config.toml
n_layer = 12
d_shared_expert = 0
normalize_top_k = true
n_head = 2
n_kv_head = 1
qk_norm = false
init_std_qkv = 0.0465
lr = 0.00683
grad_clip = 2.0
warmup_steps = 200
train_tokens = 240900000
steps = 3676
Below are experts of layer 3 (counted from 0) of a mixture-of-experts language model. Rows are named router (the router's row for the expert), down (a neuron's output weights, with its number) and show model dimensions 0-63. Each number is 128 + 24 x the weight over its row's rms, rounded and kept within 0 to 255. Numbers have three digits each.
After each expert's rows: "raises" lists some tokens whose logits its average output raises strongly, later layers aside. This comes from a sample of Wikipedia text that the model never trained on.

# expert 74
router:130142131129125122149135175095148153151153142114145114097110095094127124123171155103166130072145130118142141117141113159141123158129132073157104128137099140067177123126120103158146132074167130
down0:156167121132156100133140127131114146136155139140191130137130135125120133167147114125113127151164106157135157151122142125109162127110165161144142077126163165122097138100142142184092094159145170
down1:131115101132173156121098133131121092150135178143122155130120168143158137135094113119094159156144110117195120135122133146080137122152130128128138124115165145117120122141207119138145160131112174
down2:154109131132138168163110103139121149138097139081121099094112122135104124124118114178116165096117141158149104118139155161118142205117120099126120189142106135120116108156108117127129116128131107
down3:149141163123113103168092134093142107154139123116115121149125151149141123103131136135132132148108120144182130138136123125115139125140165150154076116117135116123149135111162127141115155140122119
down4:136140137169124137105132129098115141115150126142097134129121064123122110133145132118136162138137128133119133117160099097124158134157058151159134135109141104092122167109168120149137080105119119
down5:144159116114126154143157151112148188123135119105107138110141148115130124141189101140137130071117120126163122127099160127156125120145161107140148153140143112122122122107088131133142161090152096
raises: "the ", "a ", "an "

# expert 101
router:125167105108110120146102151094128145113114188063169124143102153148121148142115174147131106155111133131141201105134118154126140146137189111146098115132115156143149148098116115121125139146116136
down0:158128143175086166161133130092124107111134104168151125102140172142111145080121146137103093144120147108155158136162127146104176147092164147103134131153110135155185154101116152158141107132110145
down1:108103135121147127140128105129119105125131124151097144154065133129130123139111112127159105162137138162122162108123163087111112130104160078158084111137112110116102126099145111104111155143118132
down2:138122136166147163143150122137095143130121144114137144120121147132112110156132105143105137061129143096172096123076150150107136167125143093119108126099132118106148161136134112107126158117137156
down3:115145145126089139115114139128108110129155153109083125165136131138139100114110169119108135168099114101139166092138139143167129129122140171128105141129148195143151107122169137171164141113080168
down4:161167111122125109119125105137131161144111134149158139119121085116138117128135135110147110116119115094110114095154113137082101098076140115136120113137155107156141134161124076119093122163118121
down5:113125126086090144126152103130141118089152151101139100138114141146133126135114085129159119147119141128144118107124152137131139099199151086082128143158127134145172100116094154142143142114122152
raises: "as ", "form", "since ", "A"

# expert 127
router:120089190122121126153118151113159131144139167089148137125151155115095097112113122109129152138140162147114141114142093097149145124144109088148119096082114112134120122138131112162096129132118149
down0:084136154160110147143116134139137130171118082126118126152144118160127099125168096092087141110102114130102065137120109113109145107137139121146125148158118086113088140154152151125130135130111119
down1:118102133149149130123098076079121146116096075106088129125127114117113113086133168191121118160166148138129147145145136136150144168111135137123111134119123175114119117141158153127161128141157100
down2:104172111128157111155152112116119152118167114114127129124124149161107179114141091089096170141092123147174120114186110135071094114138096120165158163130165124137086113138140128103157121101139136
down3:116101166098093144111136090139105126108095109160116102133119066146144144158114138091149172131111128142157108144132157103150115114109107167085161115097121134167119140126070176139109107114141150
down4:160144177128097102132144180129111114115110115095154114100154130134146115097092088137157108109142131093145091093173150122120117149123069123138128146077111115143124126155137122116108114104138128
down5:111088174128144153111101158124098137141124133120143136106142135088150140135128106140094154144128161127108134140129125108141107107101097094126137109061125170092118097139072123140123117139109166
raises: "s ", ", ", "-", ". ", "s", "."

# expert 55
router:161108173114138106141095099104109135077150143135112104104146111099157139113142128147157193161169123137138174104145089135127111179103130134149165149093093151123151111127189121122134149109118132
down0:159096135082122156097110166156104114105115123143126103160133139138066108099127105139140138133126118160106160131141094109110126120064137143090179131123143129125147133112120133166117093163150222
down1:133093118126155125122105132099093136124146129122148148155105121192163110072084142124113121122119106126109144172113138103132130132119140123149151139138123129120134127157131108134116122162118116
down2:135112083142178140138095139108150124134141151076151109114139126154070122128164134125107110146118126068102149161148109120162109139128120121133130123157130098163129122105081089143132155124159177
down3:131123133173124126110113138120130144113163136138124148115100143154099127076121099111127115141173143145159183135109176106141129095154126134136134122058100195138108150089116090159096108155127129
down4:147137128121127098101104132167112069135139080153137149125127077115159135141153131171112147108119114126109100140109140133091082110098096139140078122142096132134127149142141111124134139087157083
down5:123087141114150083148090119155089169107155167142134105115100112153132080129128088127136169161127114177112131090115149137138086143138144146160127138133158139152132109156141120103129120151156066
raises: "m", "and ", "(", "to "

# expert 21
router:137112181089143127139111126096115153084106125034122111128114127125153111149147208112110156087100115147108131110128114064149105126128109145124136111129113156170085104177157145147134106116115127
down0:100110140129126154139143119113101135123161160137131104161105120156121103104119096087131127120139147109149132162114124158095157080112145119122091145132113134132155103132114129143130107143089109
down1:126096143140107110141161173127103133123143127119178113127114112126092081115105104146157134117088133141151130130116133145150095155149117106126121094083121135115126135208128181144109109133142130
down2:128169170138138121130095110128122126120103133121094121175125126092135116170145143122140165138134172101068116166150079115144124108165124119125132129117163151152150106100132113121134136103131132
down3:131108121130115119123117104175119107141129044127109109130125140124121126101154151087121125108162146139114162130128155126078060136137165071137118110115161134097131089149138112134145120151140136
down4:136132106155147116087155165091158152138158149131126119148148105112161117125104133170121126098128093175131096124113144147123145141130142133137090093140129129175131095089106098107122111133109173
down5:166124134124107141125133131143088182137147119167135108163145154160135181179162160150101117158157140121163107113141148119111107119108078135159096134110105104135115145174179126128124151157127107
raises: "She ", "He ", "As ", "In ", "However", "On "

# expert 12
router:144094165093134117142169114131135119145138150107117085141145121087124116106140169125127141133129124137177149141124120111106124165103123157203119116100118131130153119128122108101153132159131188
down0:125131123161081127133134157109115131128140152146117112139122111172161106138152173107152139085130157134126133101133133104160113129098124088120117097148151127141098137133143140102139120103154124
down1:075104159114099110107158143158125123186087141142080110144124114139082119127153153135129114128154100099171131113078175122145156119138134151143151172111139126133136078140124127123131146151118138
down2:125133149143144162135129070136154115135105108109141152097096135146161177155112127087148137092097151130098100157158170156120140142134102143145090127082126119105140113108144154114162130102101125
down3:179108124164119125136141101146084166129171158111123104139151155113131155120124126133136087104147151135126092084130108127132104125129140208121154119145131078114154100119098133131141114155140122
down4:119123130142133130128124122154107092095129177148089112112151157101098117127090164098125149122082079086130104129112179112156158142086112115126142113108099105115151104102131138122122139134120127
down5:128140176119133148142157180122067142181155132116148122144146114154133115141134139118143164105165121151143111169169109125158139187169117133107147150083126105099120096111073176125116142103128116
raises: ", ", "\n", "-"

# expert 111
router:156141137116130116151124088117108135088129145130101076107138111123129132076126129144150181144149146134137155093171090138163134185125160139138153152090083168120133109106178120130143182137130153
down0:090131140121142146147117117143126110157071094112122116093154097089122134123130129108148101144104145132107144094141146147101106122111126153118121155110129104159180125137132142126155114121152061
down1:155101138142122138130129132148110111146098110099137083119156139103172116125117201111154133125148117150120108126113139155120118118146088139126133097073111156115124134197122128097133129153122140
down2:086169118145186087128117119158102136099139156126123169150080108125144114104073122115124131127119157110126141099180155121137141126155142114151109130165149152134143100097150181102137122159052157
down3:143153098167114128049094120150127139136108153120144137167141144144139120148144109116132106152159148127142098170118144160125125114082085115122123123140108128153139135129138065138132089119128091
down4:090139125097128145133147141095159116134095155122166129143127150138156143107161156129111113111153142090104159094148123166102151159132138131119122110141138123118111098093137148145139105089162135
down5:119113134143135104098080130115127124128125113119120080128105086104128191110056111125116106126108075158101122133118093145101121119163144133161146107137143126167140125116110137152144124199141141
raises: "(", "to ", "in ", "by "

# expert 119
router:153098147074141123115127134135122107065133164072131161115113122084118087128112144106133124139138131131114136153116112137151128140118125071126118136095120098116129108126124120125132122132155184
down0:082112118101152113127159128110104102161116193112150124107153130114137133057114143127131114109119124103114140125120149094091126134157140120134106161130143155094105130115116090118120127145146155
down1:127131079165117126132125129170105145141093128129145128142123109110167117131151135150125132121167140143135141141182134129115144153140071126121114097174132103126150116130152104147135148074181151
down2:167142140146104117131129110166119136083106109085119140134113150102130132153105103134128147104128118108093134075135153143123100113095093125098143070094151117113117134131104121152180139107145124
down3:115163131134113121167095120111139149094140128068116125096146144119133135109136134109109122114167158135083198126136107112160156092112143148125089134112155122160123134105130056117135068127124129
down4:127128135114143096153160100120118146112125129119103111104122117136111148117142153168139119140081110118153101119180164115150146141105099141147110101142132128106103102150185138113179193157109139
down5:113173134117155101136122086094093127128116093156152142157149119177119162153126144107151133137129105152161159088131124118131134157112130134128148147121119105142075144120144091126132067090110114
raises: ", ", ". ", ".", "; ", "-", "s "

# expert 108
router:121119169144146139155161147119139132117149164128122099159106156112150129124132171150129153125145123158153136132154130099101180120111159093130107104105112119118122157094133125111148147138135170
down0:126162144121138119114135124120104162113098127123116088115137136145117113112085132079127120126166090088119146119105130138123104133110177130110088135136151161179135130190131094122129084075143111
down1:139112122102126090145135122107124126137164143084113121091157133105124143115107157101096137158102162109125168173099070139145108135152107109169172138130153152177123106145132092180130127116144099
down2:114165120132180124139153107139157126116134109145121143163115097122122146120112143171167103109142148148073138101139121132126122156170151107124126143151099102099114155129115132115144163108137128
down3:118130134167095137157139128139122062102119165157122085102144163099178140129113131113121178117087112121143083129151141157116139167143087134173110138095149162118143174137118123107159154135160132
down4:162131132103171172166125119133092131124119166162133107099207114162120116129143174154112077138144166144179133141108150113108098186127111132160130131153136149158140142152105122103139137142120132
down5:143196128170109096142126100140173145163093115125110115108131134118135130123164110111164114141123104150109098144143161100135112108143124125139088109161152118142122103118133146079153109140138124
raises: "ed", "ater", "ak"

# expert 87
router:122079149114133100131114144119139133084152153096150116155156129086110121095104126142093139124160104133126144151129119100125129126123113108116087097155095109110094100102156132147123124156172156
down0:102148134104133144109139141081086120165105106122118134103090127130106115138126084155129128115109158077133124115103137133110079114112111141130154135163144124139111129076133123091148116052087137
down1:113134156122054161084123118125100093087129088151123111088142139118103134153092118120144104114135138098104155160086137120150135165114115125143104113181090136155125077115142149117139100104145111
down2:167133104155131103106139119111138150123101139187179139118133158113159152101134146140132120106138113102104107062137140139150138119095087126165128136098139086138108123145155142086112091162171099
down3:104150102123131109082183093159136106119149097166103154113172114123097141115140150116129104099146102116122159109117174081124159127140132118166084151144100143104157150120129126107134133101119158
down4:104113147139179115090150145138111150092139130133122145148192121162116123151132122089116150106139145122098113127124113109142107095149073140076116080173130168118099149104152126117164096116123134
down5:172098101114154106113117118125111136096159138116104124124122163112094143119128147145114154183150149145103150155125130114149168141158151148167177085119143135106129167098186127178099146172141144
raises: "s ", "way ", "-"

# expert 54
router:094118104111131125150134126115093130099131161079117108149109161147133136120148168159141150175099092164144133132173115111132131181118172107145146109137138113104137123103127125129088142116146166
down0:134094131086126088143142147117126117132158162105149115145108140119116122113151136122088129134116153133146107117129089129107117147101147144098085149084114110098128126152107113133105124101111134
down1:097146153081120149113130148135149146129117155112120133175145129106120106167152138097119122118112113159121098114076167133148151167101142107171108143122162163102131156115132154077103130163104109
down2:129092147141091124149181141101156147166164129120145159136182113160088091122139107108081121126106130118118120094150146152160141148154134119138087157110141119112108107114044114114127124109098158
down3:091119130109192100163134096090135133133091145121125150100172129092106151135157102193117103148155138127121135158139067157169133135132109141097140090126137111126133132124137116120159099130092147
down4:149123131134119123151128136163109134145139117125089109116150142121170077176142137109128160094125134144178134130098089149134133129141152124148124137145121140090051097073133113158133154152119172
down5:132146112132137119120160126148165129105185143137148123140136169076132184102101164120122124136194131083113178115127116137099094115156133146127107086091141113136142099123139159094090141149117138
raises: "P", "A", "M", "Y"

# expert 72
router:143110178081142103133140128109112150085117136045120108139120113120153111131131203099112155082119136158116134106135128083135119119151115143116124100142120148178079097163159122140153114127118128
down0:097170123121129129115139126134118185119110156129133091152129150145129132095097142111101141089183093134101096148092147126157139156161116137130076113119138130174114060103095154105123141116134117
down1:146112131115097110107136166117099103106118134133140119172120127153129116129183087155117108132153129087149135129129146138100112123121076114082147116108101131164103148085129093160171143117126104
down2:129134125126067127159140152104139148141118141135144120125140132143135146120093106135123154125142140149120180119183146159097126114149116055153118141127067091146109101101169099138162155173130134
down3:157128105083136118123106146081101150184139126168119159078140152117134150129126090160154081121137121141094129158132115122146138146121176164134111110118141123145120182153139106117119121165147119
down4:147090160127127097132137116089089156121155136079136124123129114144119126126122137088182160111135134099167110150158107105131145140146121116123144137129126095133137121162131141153124114114134130
down5:128175142148129051117092135127147087138116135164140136158161141124081188145139131127146105114116158149187104128119102138105171115119107148136127124156132099134109181130122143110136132130140101
raises: "He ", "The ", "In ", "As ", "She ", "This "

# expert 4
router:136160152149151123154120165096131146158111146109116143106094171123098145099138197126125146089152164150127140103190133141151101116131130135149150098106153107122117078103146109132105122136128152
down0:141166150114134110102163130179130108176096132123126127157113131152156156084117148103144145164114129128167111117139145122135136185110127174201143100104132102112136121094135145143112124109129163
down1:150086131146152117143157097133150120132127065164133099118161130157104106085109065140090125159107122118141137134108124072104148145166143111129104138120101116116176131087137132073152153162076099
down2:123126130139172113105151186128137126121132122143119139180093077145100082136131150136132081124109136097147108116148165164120101142166169143144135162172139178150143118103137078132133115112086150
down3:135136144138098114125128126109113152124105140071092156157134148105122134162129089158101098127123165156123161106129141163098110123127108133133190132119121103144144101106108155167135133130116148
down4:159102138110111168103169148128159103151165136157126143130132125139139121039142134177147115166203089134107100159129155131116112139155101140128123080138160128155121154086123146084085124142132127
down5:122107117132137098154104121152121121140143145144116125114124100125099126186122134168139123122084096105168130137153097182149132102115135110068137132100149132105122145140096172130128135139154134
raises: "m", "f", "g"